Experts of a small language model.
Training: 487M tokens, 4982 steps.
Below are experts of layer 5 (counted from 0) of a mixture-of-experts language model. Rows are named router (the router's row for the expert), up (a neuron's input weights, with its number) and show model dimensions 64-95. Each number is 500 + 40 x the weight over its row's rms, rounded and kept within 0 to 999. Numbers have three digits each.
Before each expert's rows: a language model's description of what the expert responds to. This comes from a sample of Wikipedia text that the model never trained on.

# expert 19
Sentence-ending periods and blank-line paragraph breaks, often before The, In or He, including abbreviation periods like St. and Sec.
router:508475590533506550509473510495498459482492475547491487525551511520583502369494506524556491469475
up0:457475495497473529464378495481537499519451456524474497519483475506471499550427549524557517504406
up1:498521527461488537452540569468579437513514476524489496454535448533483453564419499473530478595486
up2:439470562533554441486484464471566517595513550427420491497553447532483438501535532500449504520512
up3:525486440472482460447467476469448483463472438464551422532439419554477480554563477405487460494511
up4:497500516512535484507541514501499529474532459524528469457477496479435487505488522502567538431461
up5:481569499468479540512470545502443508524530489446506545504435554458460536546489484495491454476432
up6:502510485524486521477480481530435521490492446439410528461505505526492496467534481466590541581511
up7:509456476512494548509536421482474484530495473526433465546512511487468461485483492526471496396526
up8:468470548405539516506558464506509468515488450584579531498488495517469531506540473476459495478490
up9:433511524512483493550531508505482492506568554482502463521519514414431490488484541409593497492511
up10:551514495480484429566467431456477493517483460614517519488570501506493542469453491513503479449520
up11:502519465551517436479520444491607470476494486509538529496501436436524481543508541489468451478524

# expert 10
Mixed word-starts and nouns inside prose and tables, such as adv in adverse or advances, population, capacity, Division, scorers.
router:429468430483512583503492479497439477505486523558538527514529499508524434480483443486440459433559
up0:417511603505523564463508572511527548501539496543558484495515463498516423420509498523517549540454
up1:490470501560503478526516480575468499509618489558434461454606526437526455478647552505501545453511
up2:432447456495569498493484413481531454446539499586506558490457540440472497488485567539538474559504
up3:474513533555546523527423516495507455489494489537474451493421506544508513436475531404490540567482
up4:379500457471513514484584476481468547485559529616587568499480468492496463455538477508479546522546
up5:479515498528486494506508467423473494500433515514467464543525528481512548473491553497537468560499
up6:506492518487507562570511534500495465491546477495457499447521504449517518504497453488482501432472
up7:501495493460459484512562425432614478526520449514556433462506466517452433458567527510516482471570
up8:519491479524573451487553475511435500525442490516561515516473513480470525486507510517427480534553
up9:376528531383499546492432488479578587568573527589511547586546542511503520524448538500489544492446
up10:490464455505489503494464512548493518525610440523578522466476454499551526521497482447484526533466
up11:412478535506516488484485415538499481475496470508504457442511491526517496462531481451391476454471

# expert 15
Conjunctions, relative words and subject pronouns opening a clause after a comma or period, such as and, which, that, he, it.
router:479510524410478599560530537488453533517510541530536497493456488627488489434585457470538487463543
up0:494487511557500436515483501524427479499414477480559493433523503471589427555471450549494404554496
up1:549461507556490574480474489527487507534452484487500515506554535581573545461513449413567527473492
up2:475564459518589493487498531513484498528524572464436446577498580427467478496563500497495461491579
up3:493555472602520546490560530380512476509552511539448507502496547484429509526522500463521538469479
up4:500524572431484480515484507511506491534476535438547537453474530526505466467490586478507505417453
up5:470533449536488501520465534484535526503509442561473437425534470518436487522436437503550489465508
up6:459476552438445503550539499406553521512465514512555482460501588628492520460454532482461524526412
up7:457502491450502520505400524486480495513604506508484439465480513491482451428525433482501528471538
up8:447476526509508494458454491509486526501507428508474499503523531511438471442552519454527564475534
up9:432539441489475569512516541587565522486499457547446539473547496482467469512528524427488547458464
up10:598554531449494575541556569520400537485504509579550538510488464502467490472494512478529519495556
up11:472527506500514479452496473540501442487544489503456497537501544615533541459548497484514539517517

# expert 20
Table cell bars in election and results tables, small numbers and slashes, plus scattered content words such as starting, deal, contract.
router:475444407470480534527477492454494491541513460545578527489559495528529484454454457479532464444501
up0:405441479423398541501511476500477506485493485464574443598568511589536517524531520523455430498476
up1:499459535445481571509463496447456530476471468532520522475529506460472463561485495521529448498479
up2:505460521537571502425469535483431505527436532502476457487479510517464521540552480531498472480506
up3:518495504561481516464493536625490529511508496498464555401493473507465449523494490507475529478602
up4:498456463506439545596526518526480471453545529479565490484480537520477516456538424498491489512431
up5:510449533494486501523494517513474496485537464510521505468494476478604509500464504497531474451543
up6:535498489487480523454568527469502444513502573471552450499552520529468483529495488506506452443459
up7:460473474475450457536515508449496491498525527534529488481445470551427508535468512434560496507508
up8:557427454519489454536514508556477491491474497623479442417550540526540521469515494476471461484490
up9:472481508527493496434507496515537496436490459521516556440477519467498495544500452534508472521505
up10:534511417528533538547447475534474474465572479507489521460487474509469423484502507490485540414517
up11:519499431493508501514464487563453492568524534463545488532558484491491482501597448539415493464518

# expert 58
Prepositions and to that open a phrase after a verb, noun or adjective, such as to, by, as, with, from, before.
router:514541557482470540454488549505411514519504579523532507446442484531487465549528466480442525487513
up0:481479498468469567444469427486549568391502547532502554457517445513550559498482526520458448501504
up1:436439525548460496488502468483480537548468484542492475464490418470457518487516481534494562451481
up2:497439441450504514573541531438496523487506593486497483486496511462504420541531552517518498474507
up3:463502463534496497510544487453555413492482457478517525504446487463471492507467470533543515492498
up4:566450508575416516507517548451494475450472524460426549479503591507521542484478500484533496495489
up5:474514393451449478550469557587467455477458524499497539423479446439501436500541481492508526570527
up6:462462491500476464491492440519500492523550484578487577443478524520500504554528499567523535540458
up7:495479549555504555463551449514503495445503478501495445427427465524522539489541509570557480472515
up8:461495402495512454516520549502505534434543497499510465462525549482446489465567423528516462545465
up9:451531495485530473455410553535493455462496450524498526474508538464498507535456514462454442449512
up10:498507484457504434481489524532562479500494456490505422556462552521481538495477445531500420488472
up11:493524443548519503575457518571529495493463498509427486480527515448498451485506490526496505436538

# expert 39
Field names and headers in infoboxes and tables, such as Conference, Coordinates, Born, Died, Location, Years, Phylum, plus table separator rows.
router:470420525486494518540545453497509520496467437517520501459524494438578466437532479481531495553491
up0:460465493417503515497585499466475505512574502451559477533494499579570477547455578516489477570504
up1:549481465553481494513583458520536458441402542529595521544524462502439488434524483466517492512442
up2:390487609502392505500524474535533485464458464538464543490538474452506499476523452480502499556480
up3:544498490472510496595509545476553496464568482479538531532513510532540427569452570533493522527490
up4:572439513521502496518530465528527529542479481502516488580443518469516510502551517491442503531505
up5:503505552499453516557491530477517502532488507526463533462505506474517493482443509547498495560471
up6:483537486556499494493542477490474522501513449554457407543597537509490434551460515475519531582518
up7:486441471508582506439531597478499450504418461571507518510470524498524561542515423489506533522444
up8:594478490513498418512515533476520433526534524568523467506488544592524423547504434432474486552530
up9:554487504438456513522531601549513502475497546528500494512547479560526442467513427461506396557509
up10:496432535495503447495483540422537455600433569475463535521460562482443549510563406461578496471522
up11:526510510616516479508558562582527506569551541509462488453513518481482505481474485536524539462449

# expert 60
Narrative verbs like became, was, moved, gained, plus broken foreign or Unicode byte fragments and mid-word syllables.
router:434478413525537589532522482462438486518450556520578496506573471575510465464491501460532464491534
up0:517503422482569488474556423445495549576493470617500415464499576535485537511471493563477474468485
up1:497493459497481604563572492501492438492564638463533467438507495453487496490520504585545472452530
up2:536589513498469578491460478490454507579522566516564491441567459513503491486529515515547538501515
up3:521463512516534562481451567481496480490527467504491458477532469470496562426470599415448597520493
up4:541522504465615540453575491438561520550466491569496466519477487486451481567488526463503519507428
up5:454456530525533570520517555587479516551528497509543452531494421503509490500503476380520449517430
up6:525576445509529486494492457536499554515474436518517421521542511465515442516401544439456541560497
up7:551502488510471524516506470490408491553530413490470495476487516491540541450523411518460528518447
up8:524479444433497569422492475450505473462433503506538501494448485500546504509474513514451511459532
up9:486450458482504525535536562504480448536564491475580475458491464491462434518485527491531491539514
up10:569554443523600478468495504461467481534545423556514519489501575501515475559476460499454511503545
up11:560435501478449505515493496499499486534582484502502536513474479475629497453551423529460513510530

# expert 26
Newline tokens ending a table row, bullet-list item or heading, in credits, fight records, launch details and sports stat tables.
router:495421503455499584535478453491480528550546515549529476496517511561513489522518500438492479523466
up0:481521482463455474567440474505500477476498554565529529524520597496496510462490492468495412502447
up1:474449495501500545491519516437544563545472494493517517429496519537437488492502523512544502522507
up2:504463530525395545545459507564477431537457496524490539517511470463510484434524471447512524435469
up3:473488462470495477476470528545495563527519540548515440527432519521444531497480467440508484455493
up4:541579489493559463494531501473543401469551571523516483506496521506513408521570504468483523507466
up5:493551461482442463540484418490548474494513491480449480505593478470423510388530418476484472453496
up6:471516588462519507472487482484521475571473551507485504499583539468491496432591412497530481589551
up7:450459543435484554536515451477542468424497526492555464505515479489443538532453470477498530602478
up8:417444485454475476457431457500586537516542485487500453652432468519515518489526456489502475527402
up9:507560435497470543461474562514465493463558520495485557527500565497480520540528462453597579546519
up10:515455507493553440494494429479494517483612521492472507538513498478501435445493486497504510468522
up11:529516521452465545422499431426486525455540545597449475546455563561546516492546481507547521541556

# expert 35
Head nouns completing set phrases or names, such as War after World, League, Division, Cup, season, home.
router:426474417513531532439487503502459536504478515550542470465461485522526467401510474454419461459513
up0:506548476543470523502534497452452540465502459484395465464505506561469483505512495427426462538476
up1:578486485543513525513487526489474522489504488530524522536549468527564507492537496461511478526526
up2:530506479456475501581479583475477476455442606493532476454466488566438511439556477523523517496551
up3:538529486479505503548527468445553481586523526491541492547479522454443456514525442531521480488547
up4:533516552522512452528468508466525471448455470514431496509442473443549510490558470524542410503489
up5:492476488487450498425499458499481494551501525549438456490559461427459566508516463492487396531470
up6:483521530510551495494501514530551523558503479581538507536521471507494439479450504552518544512492
up7:472525527451498551500489485549476502523532482480620474497439465499533476552539556553512499515440
up8:501455520520526510485431507538440534470576511504477490498515501501438486493517488477435487551522
up9:495457530551524581523460517518488541547477525497509575397476528498517560505530454550499472432496
up10:504424520553431465481445521518472507471531498481504484445503527527476493444548484514524543510501
up11:539458488507531426494516442566550513458543532480536470415492476461585481523446460498494543506454

# expert 24
First three digits of years such as 200, 198, 201 after in, born, or month names, plus the after in.
router:419471484471512567550503530477479471521473519506563515435556538525496452448495458500551473519590
up0:464557508423537511529538474451480530584580533511573514448490484524545419499492440595492510474387
up1:510579562493425592518507482541533472473467553582525522504529503432589436497491452514444497535491
up2:429509524388501537539516437454567419502515531534461520497526450506501479472507532517492496518534
up3:467442511529488523490492480484495382480488544535527480528538476510516468543563517478416520500492
up4:512514521510561493551465503508489458530494481416457467486551460535481512513531486562479535511484
up5:479468469550471494461476480435466490515572475514546526431586452507580467502453483531539497517448
up6:459528466517485530510488542521537493505518550542541551465507509570575525548564467518534438518500
up7:480450506467482539543454499466457486526510497565582499440526444550504457515490466495476543454503
up8:532482477529453533431472460439487497517540512506575422549558508561495353457464471514449489464473
up9:505503498480520513470532537481472475502525465524510550545541549484504477446481377473510461470454
up10:512507449494556575490484550509504466502488469496526561391472507522491564492584435466463531522484
up11:482508556573489525534512525497564512480464448516491535444462565394560499496518504552560457524541

# expert 5
Capital letters and short opening pieces of proper names, often foreign words or surnames, such as Z in Zond, Ke, Sch.
router:469518479506532546487517522471443457519467522554590499485556521484536474463526450451497470443539
up0:533501429478503444458510482446492492574498531526507508501560451506478497458527530465469492536460
up1:511504451466500455537508459480471479514520484472495487526505490521470493472575509581534491555454
up2:405514507488486550541533602429460515502573487515421435494494487507508488475565491532502470534526
up3:473477458502510521475460556533432514541572482521491417513544555486542481495496476538498509495547
up4:541492447541582520526547511526535506524486478522532422457479543476494542480542477503428515447500
up5:447451524433450513451544484479460548501520524498531504503484486486465454440573472552521454526452
up6:552535502416531433483502483476481455532465496516492515546498497538563483478460453511531507517550
up7:457475543464494495518581560468532484604471448556599508432461427487521531495517448498599464518553
up8:538485500495486479487476466448464497541476495464532497569472489575571492409596495484411475573543
up9:521495512469486571524502503478488460576568525530498488505484554544447469447549433499544462528485
up10:498464503526465523463460503443460444495561525512531504480558460489548451441589479545470489473491
up11:441512483501491506418502503454536548570443466511551560562565494546502457493523488428461466470514

# expert 41
Past participles and verbs after was, were or be in passives, such as killed, appointed, given, donated, included.
router:470505450456503525508516452457443492521548532539601513508594503505538482432456482459477497490525
up0:474422490495581590507507530539492509515453532544558513543486481513530454489429512478527500553433
up1:443473456408537542517487485510358465461497487519510535475491439535501578486569511476475540497492
up2:528428481478525561479530432464450518495508480486528460494474498563541518519496483524496483536501
up3:534508456581490532448498439458490477477565480469478503508505499444459478491498430522568559556599
up4:547502428552515464508533473539485469573455492518450469478555432437475490512524583492471469432531
up5:502500473533534531490474547512464488505502478442466479510457538470480559499551468544504474474450
up6:509531501523543493504477527461482501537427474549477467481448501474527422529533477490537463454487
up7:496506452527495484575461424525392582519424423516455511431547480513593470501401432541554431438467
up8:454422544459569404452584476480411468569535447469506461444414541481539498519509542477519545580549
up9:489467437445487476472467524494450559523522498604557527448469508413482527449455558542489463487497
up10:441533481496565546471516481543484529531536480553536510466593494522527527527486484516503577508499
up11:479423417470579549464562463446486490481530549540481574426547499450502412492514475535502542446456